From a checkpoint of a small mixture-of-experts model trained on Wikipedia.
Size: width 384, vocabulary 32000, 79.5M parameters.
Training: a variant of SOAP for the experts, 411M tokens, 3136 steps.
Below are experts of layer 5 (counted from 0) of a mixture-of-experts language model. Rows are named router (the router's row for the expert) and show model dimensions 0-127. Each number is 200 + 30 x the weight over its row's rms, rounded and kept within 0 to 999.
After each expert's rows: a language model's description of what the expert responds to. This comes from a sample of Wikipedia text that the model never trained on.

# expert 22
router,188,197,169,194,231,175,216,122,157,242,179,189,176,228,212,227,231,235,151,154,195,186,211,207,204,197,120,220,198,214,277,192,180,230,175,191,176,138,226,161,215,196,208,225,252,202,238,214,154,209,165,193,222,163,207,159,167,183,266,158,146,163,259,157,185,176,199,168,198,230,206,224,230,209,201,248,197,147,169,225,189,175,191,220,206,219,236,209,168,181,213,211,205,181,197,195,224,227,213,241,186,246,252,190,139,243,217,258,211,183,228,189,180,213,188,157,157,240,213,166,155,212,204,143,217,188,205,209
It responds to: Colons after year ranges in footballer club-history lists, like "2015–2016:", plus pipes, dashes, digits and words like club, brother, married.

# expert 6
router,197,223,141,189,198,193,202,180,155,165,180,128,234,192,195,228,204,194,166,221,224,195,229,185,190,174,193,236,219,224,228,225,196,197,231,210,132,183,231,185,190,178,191,188,167,165,235,196,197,253,203,192,150,233,201,194,226,189,220,192,199,193,205,246,190,211,199,161,236,167,193,233,178,182,271,244,207,196,210,204,242,191,224,189,201,139,200,171,174,210,231,179,163,247,171,261,166,191,188,223,212,278,202,148,200,257,216,226,228,191,174,224,220,191,257,202,263,190,159,222,218,221,184,183,223,194,210,226
It responds to: Foreign-language particles and accented letter pieces in names and titles, such as de, del, al, La, San, å, á.

# expert 19
router,194,208,215,207,199,201,155,207,183,216,175,177,248,177,206,170,196,180,166,199,202,253,241,190,259,184,273,182,187,219,194,207,202,180,190,200,183,228,213,224,226,217,202,184,123,173,203,205,194,206,228,186,175,133,194,164,184,170,228,176,212,173,180,196,148,175,185,183,178,183,229,153,140,198,179,193,246,197,186,206,196,174,176,184,278,214,149,190,186,168,185,163,224,231,187,127,189,207,231,177,204,196,136,215,210,224,205,208,195,175,152,177,143,254,219,186,229,196,226,167,208,202,166,191,200,236,189,257
It responds to: Pipes, hyphen bullets, table rules and heading marks at the start of lines in lists and tables, like - Axel and |---|.

# expert 18
router,173,184,223,217,165,197,255,186,244,169,209,213,184,224,192,165,191,188,193,201,214,162,211,229,255,175,156,181,205,209,186,172,169,185,161,252,239,194,239,210,186,112,178,186,240,198,209,165,117,206,199,167,219,205,175,164,148,196,186,248,200,218,207,247,176,183,211,246,223,187,207,230,162,187,183,199,231,196,227,224,179,182,196,234,221,165,152,219,161,173,214,153,168,170,166,174,225,207,232,223,197,203,192,158,252,165,191,170,202,207,134,204,208,279,173,258,175,198,227,202,248,208,175,150,200,216,221,212
It responds to: First words inside quoted song, album or film titles, like What, Love, You, Return, plus table cell pipes.

# expert 50
router,193,207,231,222,190,221,212,237,215,210,243,199,105,272,188,247,163,204,214,235,171,198,201,199,149,263,217,225,235,225,218,224,172,187,176,215,229,217,195,206,185,179,197,225,197,208,202,242,199,177,173,199,173,255,224,185,226,204,162,153,221,153,238,193,205,188,225,136,193,202,204,221,184,221,242,216,183,186,253,196,168,183,202,274,189,169,209,191,195,218,225,210,230,150,214,212,253,219,251,223,242,171,223,202,226,173,217,218,184,172,202,162,166,214,225,235,149,168,236,215,198,159,251,177,185,172,164,199
It responds to: Equals-sign heading markers, table divider rows and The or the starting sentences or sections, e.g. == Programs ==, ---|---.

# expert 17
router,165,252,171,175,151,185,161,203,199,194,166,197,176,169,186,215,233,143,227,205,199,223,190,215,167,259,167,148,175,211,242,217,183,172,203,225,208,233,208,196,171,207,185,219,210,196,207,256,247,235,154,149,183,222,174,180,184,140,260,240,256,199,176,159,251,225,204,169,208,230,224,193,224,247,201,200,238,194,216,181,198,188,195,145,169,163,164,209,177,202,171,234,188,193,175,188,262,222,233,212,151,197,232,177,253,190,206,180,228,205,198,254,170,215,222,229,225,273,213,191,159,159,189,239,151,157,204,191
It responds to: Pieces of foreign or unusual proper names and raw bytes of CJK script, such as Hong, Ko, Gogoro, Möbius, in tables and lists.

# expert 55
router,214,247,150,204,225,220,182,188,197,193,221,174,223,208,220,216,207,169,198,188,223,227,211,158,175,191,184,163,246,264,192,175,203,205,208,211,218,208,251,230,207,232,198,208,175,205,219,225,174,233,219,203,187,151,224,218,158,237,177,149,203,211,199,160,109,230,232,228,142,231,177,217,257,212,151,126,175,193,183,278,184,211,176,211,164,196,143,242,234,157,184,204,153,191,159,157,178,211,255,207,122,220,200,225,191,226,204,226,189,178,197,180,259,240,247,204,174,198,228,150,169,187,234,227,212,210,201,182
It responds to: Single capital letters or first fragments beginning names, abbreviations and acronyms, often after parentheses or bullets, like C. v., (KSK), N in coordinates.

# expert 38
router,220,210,234,210,150,176,207,193,255,231,157,110,203,250,222,222,144,165,213,160,260,194,170,187,269,219,250,148,241,174,216,185,188,204,189,138,156,208,180,238,191,210,218,186,190,239,198,205,204,186,218,246,182,169,197,154,252,175,196,246,226,166,201,174,126,236,159,164,181,201,191,173,228,152,234,199,231,204,184,169,165,195,193,192,228,159,176,194,157,156,198,210,183,150,180,194,199,176,186,154,209,153,264,202,238,192,203,197,171,196,224,159,158,209,170,205,226,194,212,185,170,170,191,168,207,157,215,234
It responds to: Month names in dates and date ranges, plus the pronoun I, and some nouns in census-style text, e.g. March, June, age.

# expert 25
router,204,248,177,206,199,221,236,216,166,226,196,213,223,159,248,256,192,164,228,230,229,186,221,175,171,206,192,274,184,226,193,188,197,218,168,201,201,296,190,250,175,163,208,179,233,184,167,202,254,193,185,202,211,168,186,205,162,158,176,188,196,227,215,235,177,241,221,147,176,223,211,222,175,213,199,147,209,199,177,176,161,241,206,174,258,139,207,250,166,160,212,167,174,242,168,203,217,194,175,232,205,195,184,222,208,206,195,225,171,216,185,238,226,249,267,226,222,231,197,190,152,203,181,178,152,205,229,244
It responds to: Line breaks after headings and table rows, the second year in date ranges such as 1734–1812, and dollar signs.

# expert 34
router,215,253,219,205,222,204,215,216,203,196,194,281,223,203,218,187,213,182,239,198,226,179,277,176,207,194,248,193,209,239,221,176,206,190,227,237,174,197,183,227,179,206,180,196,214,173,210,191,288,196,204,188,188,175,155,198,203,183,182,187,200,238,184,228,105,186,183,201,205,158,232,178,191,207,197,186,222,207,197,204,175,170,194,195,291,231,199,207,156,176,202,262,181,204,168,153,229,224,216,172,188,224,217,199,184,229,222,233,164,182,217,213,213,183,241,178,180,177,224,149,132,221,172,203,185,240,231,225
It responds to: Connecting and linking words mid-sentence, such as and, was, is, also, been, as, rather (than), usually after a comma or subject.

# expert 42
router,262,204,221,176,216,215,241,200,142,182,80,201,236,195,201,225,181,181,234,173,193,210,183,206,168,202,241,226,195,192,177,176,190,236,175,171,249,159,216,183,177,170,209,206,174,198,199,198,246,125,196,201,252,101,166,217,150,199,220,252,205,236,185,184,200,228,227,195,174,177,171,229,212,191,158,228,192,245,192,159,225,213,197,210,223,206,170,201,163,203,211,160,214,230,180,159,187,159,188,184,199,203,238,181,178,178,208,202,139,204,185,241,204,226,221,187,212,233,175,243,230,230,203,139,140,212,212,180
It responds to: Line breaks between paragraphs and list items, section heading markers like ==, and opening quotation marks or brackets.

# expert 39
router,198,270,192,189,226,215,187,237,207,190,198,227,229,155,224,207,204,181,221,213,238,224,224,188,207,177,289,174,194,239,194,146,219,201,198,233,179,223,222,233,202,242,190,191,138,165,196,208,238,179,147,185,197,193,186,199,190,157,172,197,193,212,177,183,137,179,196,171,197,178,197,169,165,169,144,169,251,226,188,221,209,181,188,168,230,286,135,189,164,207,196,221,186,248,214,151,229,164,206,204,185,213,189,211,194,202,191,232,177,169,196,168,184,213,231,202,210,199,219,164,210,208,177,164,163,205,199,278
It responds to: Pipe characters dividing table cells, especially at row starts or before empty cells; occasionally quantity words such as old, total, draft.

# expert 3
router,166,176,275,145,228,182,154,221,197,186,182,230,186,227,212,221,169,195,209,223,248,245,194,227,203,140,214,183,225,195,202,203,225,231,197,232,222,233,215,172,228,175,162,192,216,235,229,269,219,135,213,203,231,230,200,197,196,202,200,182,208,170,205,208,169,192,132,220,199,151,230,177,205,225,226,184,205,255,200,202,222,209,228,189,221,143,182,244,233,187,175,150,211,213,178,213,226,256,220,160,246,158,193,174,223,206,210,189,222,181,209,238,194,243,210,157,183,171,197,195,216,201,172,165,167,136,237,158
It responds to: Single consonant pieces inside rare proper names and surnames, mostly German or foreign, such as Sei-d-l, Stein-d-achner, Adiron-d-ack; also closing parentheses.

# expert 48
router,178,185,221,142,181,189,237,219,170,181,226,249,189,243,212,162,170,214,216,195,183,211,197,203,182,182,240,176,197,219,214,154,197,178,188,211,255,174,188,223,193,244,187,225,161,147,173,182,184,155,198,169,255,255,215,248,172,221,181,147,212,178,136,171,187,223,204,241,239,221,207,194,255,232,146,256,171,190,197,218,183,126,223,155,215,185,160,198,187,208,200,200,162,231,141,194,160,170,201,177,178,217,178,167,199,216,213,200,213,219,182,189,179,128,156,236,175,247,256,181,145,183,188,137,136,198,171,186
It responds to: Years and other numbers in lists, tables and parentheses, such as 2010, (2017), 1852 digits, coordinates and postal codes.

# expert 9
router,230,176,198,215,168,229,195,158,163,195,182,148,208,175,252,185,177,161,208,178,238,215,238,225,217,165,250,137,187,211,206,200,185,254,273,223,113,206,164,172,227,186,199,207,148,214,205,184,205,195,207,212,170,178,188,178,222,184,195,289,163,203,193,225,187,200,166,159,188,157,195,245,224,171,228,171,218,222,222,177,189,217,228,176,171,185,154,218,200,181,192,216,228,220,220,206,197,235,220,223,171,169,118,216,187,197,207,183,223,178,211,207,202,209,203,186,133,207,214,217,182,221,162,206,161,227,170,172
It responds to: Standalone numbers in tables, track lists, scores, times and dates, such as 12 in (6, 7, 12), 7:46, August 11.

# expert 31
router,192,266,168,212,189,210,161,165,170,233,157,169,219,200,222,177,179,195,251,188,184,214,227,158,218,190,249,215,223,204,166,185,234,201,198,209,174,214,194,206,200,193,152,211,168,183,246,180,194,184,225,191,179,199,166,203,209,177,167,262,198,212,209,183,234,189,202,230,213,204,258,226,170,188,151,180,190,266,190,249,232,229,189,184,189,212,234,196,237,242,258,219,202,186,242,147,137,182,238,168,189,218,196,196,217,203,151,194,173,204,208,187,201,159,200,237,163,117,152,95,227,176,229,201,200,211,190,264
It responds to: Capitalized first words or letters of proper names and organizations, such as New, U, Art, Liberal, Social, Urban.

# expert 4
router,169,176,270,181,169,126,201,203,184,146,189,197,174,141,195,255,196,173,208,248,215,200,208,251,207,251,256,191,212,204,202,180,185,123,220,161,189,176,181,197,261,192,214,170,232,238,192,237,253,159,180,206,185,213,194,207,218,221,220,207,198,179,177,230,232,163,248,201,185,221,213,170,199,213,213,191,199,214,221,225,164,217,186,166,157,185,205,196,194,202,231,188,205,191,196,174,143,204,283,234,210,249,203,217,195,199,194,190,213,222,203,243,258,161,199,225,202,204,248,182,172,237,233,186,223,233,187,195
It responds to: Commas after nouns and names, plus closing parentheses and quotes; also mid-word pieces in foreign names, such as Tralee, Kha-i, Ba-i-ley.

# expert 37
router,153,128,207,236,233,179,209,179,256,179,197,173,254,198,226,213,168,221,164,224,226,237,223,219,144,177,155,189,164,188,190,208,176,153,201,231,218,248,178,253,229,221,176,139,211,165,187,144,190,185,253,206,209,187,245,199,188,247,250,213,181,190,191,195,169,198,211,182,240,195,208,237,255,209,165,207,206,168,151,223,170,174,255,198,226,206,190,232,194,207,148,136,161,167,269,222,267,245,168,184,180,215,221,185,174,210,219,158,174,146,198,205,194,223,147,263,209,208,151,202,229,216,181,210,195,193,177,184
It responds to: Pronouns, sentence starters and modal verbs in running prose, such as The, He, It, would, could, However, and contraction endings 'm, 're.